config = dict(
    n_layer=8,
    d_model=160,
    experts_per_token=8,
    d_expert=32,
    activation='swiglu',
    routed_scale=2.83,
    balance_loss=0.000995,
    lr_router=0.000928,
    norm='rmsnorm',
    norm_eps=1e-06,
    lr=0.0101,
    beta1=0.95,
    seq_len=256,
    train_tokens=300900000,
    dataset='wikipedia_en',
)
Below are experts of layer 5 (counted from 0) of a mixture-of-experts language model. Rows are named router (the router's row for the expert), gate (a neuron's input weights, with its number), up (a neuron's input weights, with its number), down (a neuron's output weights, with its number) and show model dimensions 0-159. Each number is 128 + 24 x the weight over its row's rms, rounded and kept within 0 to 255.
After each expert's rows: "comes after" lists some tokens at least twice as common just before its tokens as in all text; "comes before" lists some tokens at least twice as common just after its tokens as in all text. This comes from a sample of Wikipedia text that the model never trained on. Tokens count by the router's weight.

# expert 80
router [136 143 151 132  83 116 132 140 152 150 140 144 140 138  80 138 139 148 104 126 130 124 106 113 149 156 121  94 117 151  76 145 124 132 132 138 117 118 154 139  94 135 156 118 150 142 101 145 103  87 146 131 123 138  85  97 135 117 162 137 133  93 112 158 143 148 130 141  71 108 100 143  48 104 124 155 105 154 120 136 157 157 129 137  98 129 133 155 151  97 155 116 148  88 151 149  96  95 113 112  80 111 137 129 116 111 133 110 123 139 128 106 120 103  92  89 163 139 113 109 146 125 143 180 103  98 171 107 169 139  90 108 158 107 142 110 117 134 139  70 120 108 145 162 116 112 112 154 118 141 134 160  62 118 136 103 114 126  95 126]
gate0 [ 98 143 189 147 161 128 135  81 134 100 128 143 128 142 140 138 127  66 121 106 115 156  84 153 139 125 133 116 123 112 119 142 167 174 136 127 145 112 180 119 116 103 142 132 132  88 113  86 134 130 159 165 145 121 137 117 130 124 142 104 131 106  97 177  95 150 117 150 105 131 121 132 159 130 166 132 162 124 157 152 134 142 165 107 136 177 112 116 115 116  83 152 130 124 126 125  96  78 123 102 131 135 142 169 108 133 126 102 128 125 146 125  85 134 158 138 164 149 146 180 152 118 154 184  90 106 189 118 123 107 122 138 114  94 106 135 135 115 140 134 125 118 167 139 118 145 114 138 140  88 127 153 135 124 116 104  95 103  78 152]
up0 [132 139  78 164 143 117 134 128 127 121  96 115 145 120 163 114 124  92 136  88 132 102 135 124 134 115 139 146 120 136 109 140 149 153 136 108 100 111 118  99 106 101  89 144 193 122 139 130 138  91 127 119 109 101 125 151  89  81 119 174 131 142 112 115 150 117 122 123 124 137 113  81 110 147 139 138 169 171 159 177 139 164 151 156 125 126 123 105 134  80 115 136 101 164 116 120 100  90 137 134  86 119 167  79 118 155  85 117  69 162 154 123 121 138 137 162 114 125 130 125  88 152  96 128 122 136 105 156 132 130 140 143  96 126 123 182 147 155 123 124 142 138 115 136 136 137 100 121 109 167 111 144 149  96 137 152 157 180 162 169]
down0 [140 128 158 155 130 100  95 120 127 139 123  89 104 154 166 128 133 160 141 159 120 121 135 128 125 126 161 114 115 105 156 128 158 115  91 144 139 131 156 132  90 123 122 125  99 124  99 106 124 131 122  75 131 116  80 123 143 101 155 129 135 134 142 119  96 182 140 150  99  83 133 176 109 126 159 136 127 130 132  91 147 108 130 174 150 117 140 185 138 154 112 120 140  97 128 116  98 144 133  84 148 100 167 166 131 159  85 131 144 142  73 106 157 100 144 134 147 142 138  77 133 126 169 171 137 109 147 134 135 116 142 109 135 141 113 113 132  53 154  94  95 128 149 119  99 152 110 110 105 133  96  92 145 133 127  87 124 167 134 126]
comes after: "0", ".", ",", "3", "5", "4"
comes before: " ", " was", " is", " he", " had", " ·"

# expert 52
router [ 71 132 118 142 118 138 159  97 147 157 128  95 102 144 116 153 107 126 106 153 122 136  98 125 132 123 129 118 161 119 130 105 139 103 153 140 119  96 101 136 139 147 172 128 127 158  75 158 161 143 177 137 108 148 138 100 129 121 158 163 112  90 123 155 114 107  89 162 115 149 119 110 118 123  83 173  96 133 121 128 124 135 146 127  80 139 118 140 173 128 113 137 145  94 146 145 106  91 109 162 130  81 144 114 104 122 208 117  96 109 133 147 131 113 162 123 141 180  71 131  98 151 147 146 149 121 140 171 151 131 145 115 130 138 153 102 109  98 111 138 128 153 126 155 139 136 125 166 110 129 134 158 125 107  86 109 124 104 128  85]
gate13 [112  86 135 154 150 101 150 100 121 144 132 131 142 131  96 116 131 108 143 135 126 102 122 183 119 134  89 144 132 125 122 117 104 165 143 130 151 143  99 136 103 176 125  84 141  81 106 135 109 134 133 151 148  84 105 117 144 126 150 110 139 141 104 132 146 145 151  99  93 129 115 118 111 122 122 178 100 102 121 142 118 148 149 176 150 139  95 126 151 153 154 133 117 161  94 111 134 171 125 178 139  81 135 135 153  94 155 100 150 143 172 131 117  89 109 145 111 124 129 128 164 127 156 144 137  98 142 116 140 119 124  84 151 150 104 112 137 120 129 112 162 168 135 159 148 167 132 132 152 130  87 182 102 189 131 132 196 138 136 110]
up13 [159 169 124 141  99 143  93 138 131 158  86 136 118 125 117 136 105 118 113 125 108 130 111 126 111 126 144 156 149 168 146 125 104 114 107 170 153 144 114  95 117 149 143 110 107 169 135 130 149 117 108 156 143 110 144 135  79 138 133 165 102 153 151 136 157 155 116  94 109 113  90 127 184 137  96 138 127  98 129  90 169 109 116 126 157 115 178  96  56 139  83  91 107  66 138 153 160 146 183 118 131 187 109 134 112 143 125 155 159 135 120 119 128 116 134 148 126 109 141 155 130 107 132 105 144 184 157 124 143 157 130 131 137 154 127 122 152  93 144 132 140 140 115 135 145  91  94 119 106 104 127 120 121 156 150  99 107 128 125 159]
down13 [119 141 143 118 140 110 105 117 143 112 148 115 123 114 108 148 150 155 178 132 126 168 157 113 146 114 119 131 121 118 182 125 135 134 119 118 120 110 123  89 178 112 102 199 146 120 106 150 159 122 146 139 151 161 129 123 143  56 151 110 129 144 157 152  91 107  82 164 131 125 113 106 147 115 171  98 109 126 124 140 134 102 151 146 140 127 148 144 106 155 101 136 141  85 121 116 125 152  78 134 145 151 144  87 132 127 144 131 125 128 114 157  89 107  98 123 113 171 128 140  41 143 105 107 140 165 100 117 131 139 168 141 135 104 119 123 137 167 137 119 124 161 126  81 147 117 129 125 127 131 161 143 138 176 144 121 121 101  77 129]
comes after: " ", "1", "2", "–", "3", " ("
comes before: "0", " |", "9", "–", ".", "8"

# expert 92
router [124 145 147 151 117 156 148 121 117 142 140 128 113 151  71 179 147 127 111 149 131  91  94 135 159 146 129 142 116 116  90 136 118 119 141 149 147 105 107 163 101 116 115 102 146 166 114 144 102  82 127 135 107 159 122 137 129 114 164 144 124 132 132 153 127 134 128 188 165 126 115 142 118 134 116 149 106 163 141 165 137 141 141  82 132 154 148 156 124 112 155 113 109 125 150 144  97  87  91 161  61  83 144 153  92 100 125 101  98  94 142 114  95 114 125 146 101 143 109 114 119 181 138 108 121 115 160 125 137 138 143 149 148  91 106 101  81 118  83  71 137 117 147 135 141 111 141 124 116 143 172 136  86  82 130 112 119 106 115 130]
gate0 [122 116 133 143  95 135 146 150 156 145 163 160 129 119 144 101 137 143 166 133 113  99 148 153 142 118 114 157 100 113  71 169 128 118 122 147  88 126  90 124 121 182 152  77 130 115 105 109  93 133 122 144 125 130 146 147 169 108 125 155  67  98 131 122 112 120 132 119 116 129 163 117 118 132 122 134 103 166 179 144 141 147 114 109 143 145  82 161 170 144 156 126  99 135 127 103  85 110 116 120  95 129 131 152  90 119 106 125 135 131 150 153 146 127  90 106 180 147 156 136 156 129 104 154  75 151  94 129 145  83 117 155 167 152 152 131 106 137 164 123 148 139 116 169 130 151 127  89 148 142 148 139 130 126 182 114 117 124 165 123]
up0 [116 157 126 146 105 129 164 180 117 165 118 154 119 107 111 117 141 144 152 132 114  94 152 155 152 139 116 150 102 122  72 136 120 124 101 149 107 139 106 135 133 172 150  91 148 123 102 112 102 117 117 151 130 118 146 142 133 118 141 164  88 156 133 121 122 123 154 102 128 158 165 182 110 127 121 171  93 146 170 142 108 160 104 100 123 162 121 174 155 126 173  94  93 122 127  99 139 112 103 119 114 114 103 158 121 126  92 129 113 108 149 142 100 117  87  96 149 147 138  91 134 111  94 121  86 148 129  93 143  90 120 138 138 155 141 118  98 142 122  67 125 131 128 149 123 170 148  90 158 117 143 148 127 125 176 159 159 126 166 105]
down0 [158 145 101 137 118 119 159 118  79 137 150 121 134 115  94  78 126 129  91 156 116 110 160 140 122 148 109 140 110  63 136 117  89 115  82 113 118 113  95 122 157 156  99 122 131 181  83 120 146 129 104 122 205 127 128 127 144 121 138 137 159 145 144 100 111 151 147 155 145 104 144 138 141 134 123 115 141 124 140  87 145 131 109 108 123 165 138  91  90  62 131 121 125 130 136 108 182  97 115 163 133 111 126 131 147 139 106 137 110 113 135  99  99 131 101 147 148 143  79 145 110 116 193 149 138 127 178 110 118 143 148 119 159 141 101 157 150 123 155 134 110 145 153 125 107 106 143 127 131 114  85 114 116 141 133 176 140 127 152 124]
comes after: " |\n", ")", "0", "4", "\n", "6"
comes before: " ", "-", " S", " M", " —", " D"

# expert 9
router [112 135  98 138 122 138 145 115 150 180  92 132  90 151  82 127  92 149 104 172 118 133 130 160 134 121  80 116 116 111 105 184 122 125 145  91 160 141  81 135  89 108 181 113 135 101  95 161 124  96 113 138 130 161 110  96 121 170 160 138 104 115 104 187 128 113 147 134 120 128 123 121 109 131 120 158 127 149  89 143 156 128 111  92  87 124 127 124 147  89 125 105 130 132 149 117 108  93  97 138 101  71 126 118 133 116 141  91 106 132 118 110 109  90 120 113 127 135 124  75 136 155 144 151 127  94 138 136 148 125 135 112 120  95 136 104  91 118 126 104 138 161 133 123  98 119 144 157 111 137 137 117 116 146  88  71 127 121 109  81]
gate9 [133 137  66 111  69 131 167  98 169 121 110 144 101 145  80 136 134 131 110 134 128 111 116 117 191 156 140 140  97 170 150 105  87 159 137 110 104  96 144 127  76 106 137 111  93 107 179 114 151 130 141 135 103 105 136 115  89 188  76 115 147 125 141 119 107 131 151 125 171 136 150 152 137 120 149 151 105 145 110 101 131 115 142 118 150 106 155 134 161 146 102 110 116 111  96 168 103 106 150 155 134 104 154 152 104 143 123 121 133 125 104 138 118 109  95  87 139 117  80 129 167 129 160 148  94 123 122 121 124 151 114 110 180 103 123 147 126 143 129  95 127 140 151 124 149 112 147  92 148 107 129  99 131 120 132 107 158 103 125 120]
up9 [117 119 130 147 171 116 149 131 137 143 114  89 137 109 124 123  83 112 167  94 126 138 119 118  71  99 163 113 159 108  56 136 217 122 128 130 136 134 109 128 134 141  82 139 126 167 136 139  87 127 153 133 148 126 129 130 151 121 194 129 128 159 139 126 179  94 156 111 102 148  63 120 132 140  91  98 142 133 156 139 124 101 131 165  76 144 116 119 133 146 146 116 105 114 123  87 147 134 130 145 149 139 128 120 119 105 122 120  90 117 166 148 139 127 145 147 141 146 169 117 116 130 118 117 174 156 141 102 111 116 139 126 111 133 143  94  81  88 155 136 125  98 114 139 142 138  93 138 112 152 102 119 136 139 144 124 117 124  93 121]
down9 [147 102 129 149 141 116 164 138 140 134 140 102 105 124 101 137 117 127 124 120 134 181 135 140  86  69 117  98  95 131  96 148 168 127 177 111 119 164 120 149 120 108 125 126 111 135 158 142 142 139 146 119 192 118 165 104  90 134 114 161 116 133 160 154 131  95 158 110 132 131  84 129 137 144 133 163 145 129  78 180 115 166 177 110 109 128 109 117 104 108 125 157  87 120 104 114  95 121 129 159 112 110 148  96 156 128 118  87 114 145 150 141  80 139 150 104 151 140 115 131  99 177 155 155 161 155 116 107 115 129 163 146 144 120 139 124 112 115 148 147 149 109 128  99 149 106  66 144 132 104 111 145 113 128 106  91  95 119 108 126]
comes after: ",", "s", "9", "a", "4", "5"
comes before: " ", " the", " and", " he", " a", " was"

# expert 111
router [ 97 131 107 153 112 173 178 114 127 144  82 130 101 122 102 150 122 133 111 149 107 107  84 109 125 144 112 129 140 161 112 113 131 154 142 149 106 121  74 173 128 133 169 105 142 159  93 131 141 134 154 130 119 120 133 133 151 121 139 108 117  73 123 148 156 130 111 174 117 131  79 126  93 107 125 156 107 132 119 144 114 140 126  90  91 133 107 123 169 103 125 114 103 100 123 145 116  88 107 126 110 125 153 122  82 105 150 125 128 129 135 143  91 135 176 107 153 137  80 118 112 130 155 151 128 110 158 180 171 137 145 109 106 115 145 100  82 108 128  97 133  98  98 160 119  73 129 131 121 141 108 143 104 120 116 126  70  77 131 121]
gate3 [104 116 127 137  71 101  97 129 134 158  92  96 133 153  86 151 110 140 114 109 130 163 100 101 113  90 129 137 141  94 131 155 171 186 151 136 106 127 127 101 146 143 147 102  75 175 108 155 132 161 148 126 161  93 132  66 119 141 146 133 131 152 136 119 133 103 117 146 109 105 127 127 135 129 128 139 114 137 161 153 111 141 172 127 123 137 115 108 171 125 121 132  98 150 127 127 131  94 114 143 148 139 136 130 122 161 172  69 127 139 152 124  93  98  93 111 133 155 124 158  85 102 165 162 105 147 133 135 129 140 137 142 147 127 141  96 107 138 109 117 128 121 207 157 131 113 141 151 152 105 115 145 108  77 126 130 125  80 134 121]
up3 [146 146  60 136 145 143 163 126 116 132 138 139 156 103 154  78 170 124 145 154 144  92 148 182 108 182 120 114 126 187 125 122  98  98 131 130 113 168  97  90 112 119 117 121 151 137 128 126 151 121  98 139 107 158 158 182 112 137 131 126 121 144  73 106 129 130 111 139 133 139  90 101  99 116 142 115 127 112 127 159 150 111 107  95 133 133 155 106  99 105 142 123 100  93  99 144 135 141 118 122 141 123 168 101  77 129 113 138 126 146 136 169 150 136  81 117 121 104 146 131 140 140 129 143 120 119 157 108 135 100 155 126 131 108 166 147 128 160 183 118 129 107 128 122 184 114 131 158 122 183 111 134 166 152 150 131 154 139  96 137]
down3 [138 156 147 151 110 150 158 124  98 138 159 121 196 118 138 118 176 103 117 144 140 108 137 164 124 182 126 143 146 102 157 108  75 174 117 138 131 148 105 145 132  90 122 107 133 151 133 142 132 137 138 108 125 163 155 128 141 140  94 134 103 131 151 131  98  90 140 136 143 111 149 129 118 112 101 137 181 143 123 126 158 131  97 125 104 131 186 133 103 131 191 130 153 138 178 130 104  94 147  83  79 131 152 128 124 131 137 121 124 126  96 137 117  83 143 126 101 108 116 145 126 111 111 137 138  94 166 149 149 101 154 147 171 175 133  84 140 145 115  92 118 137 143 146 147 158 116 117 146 135 130  78 143 102 120  90 113 149 147 148]
comes after: "1", "0", "2", "9", "8", "7"
comes before: " |", ",", "–", "0", ".", ")\n"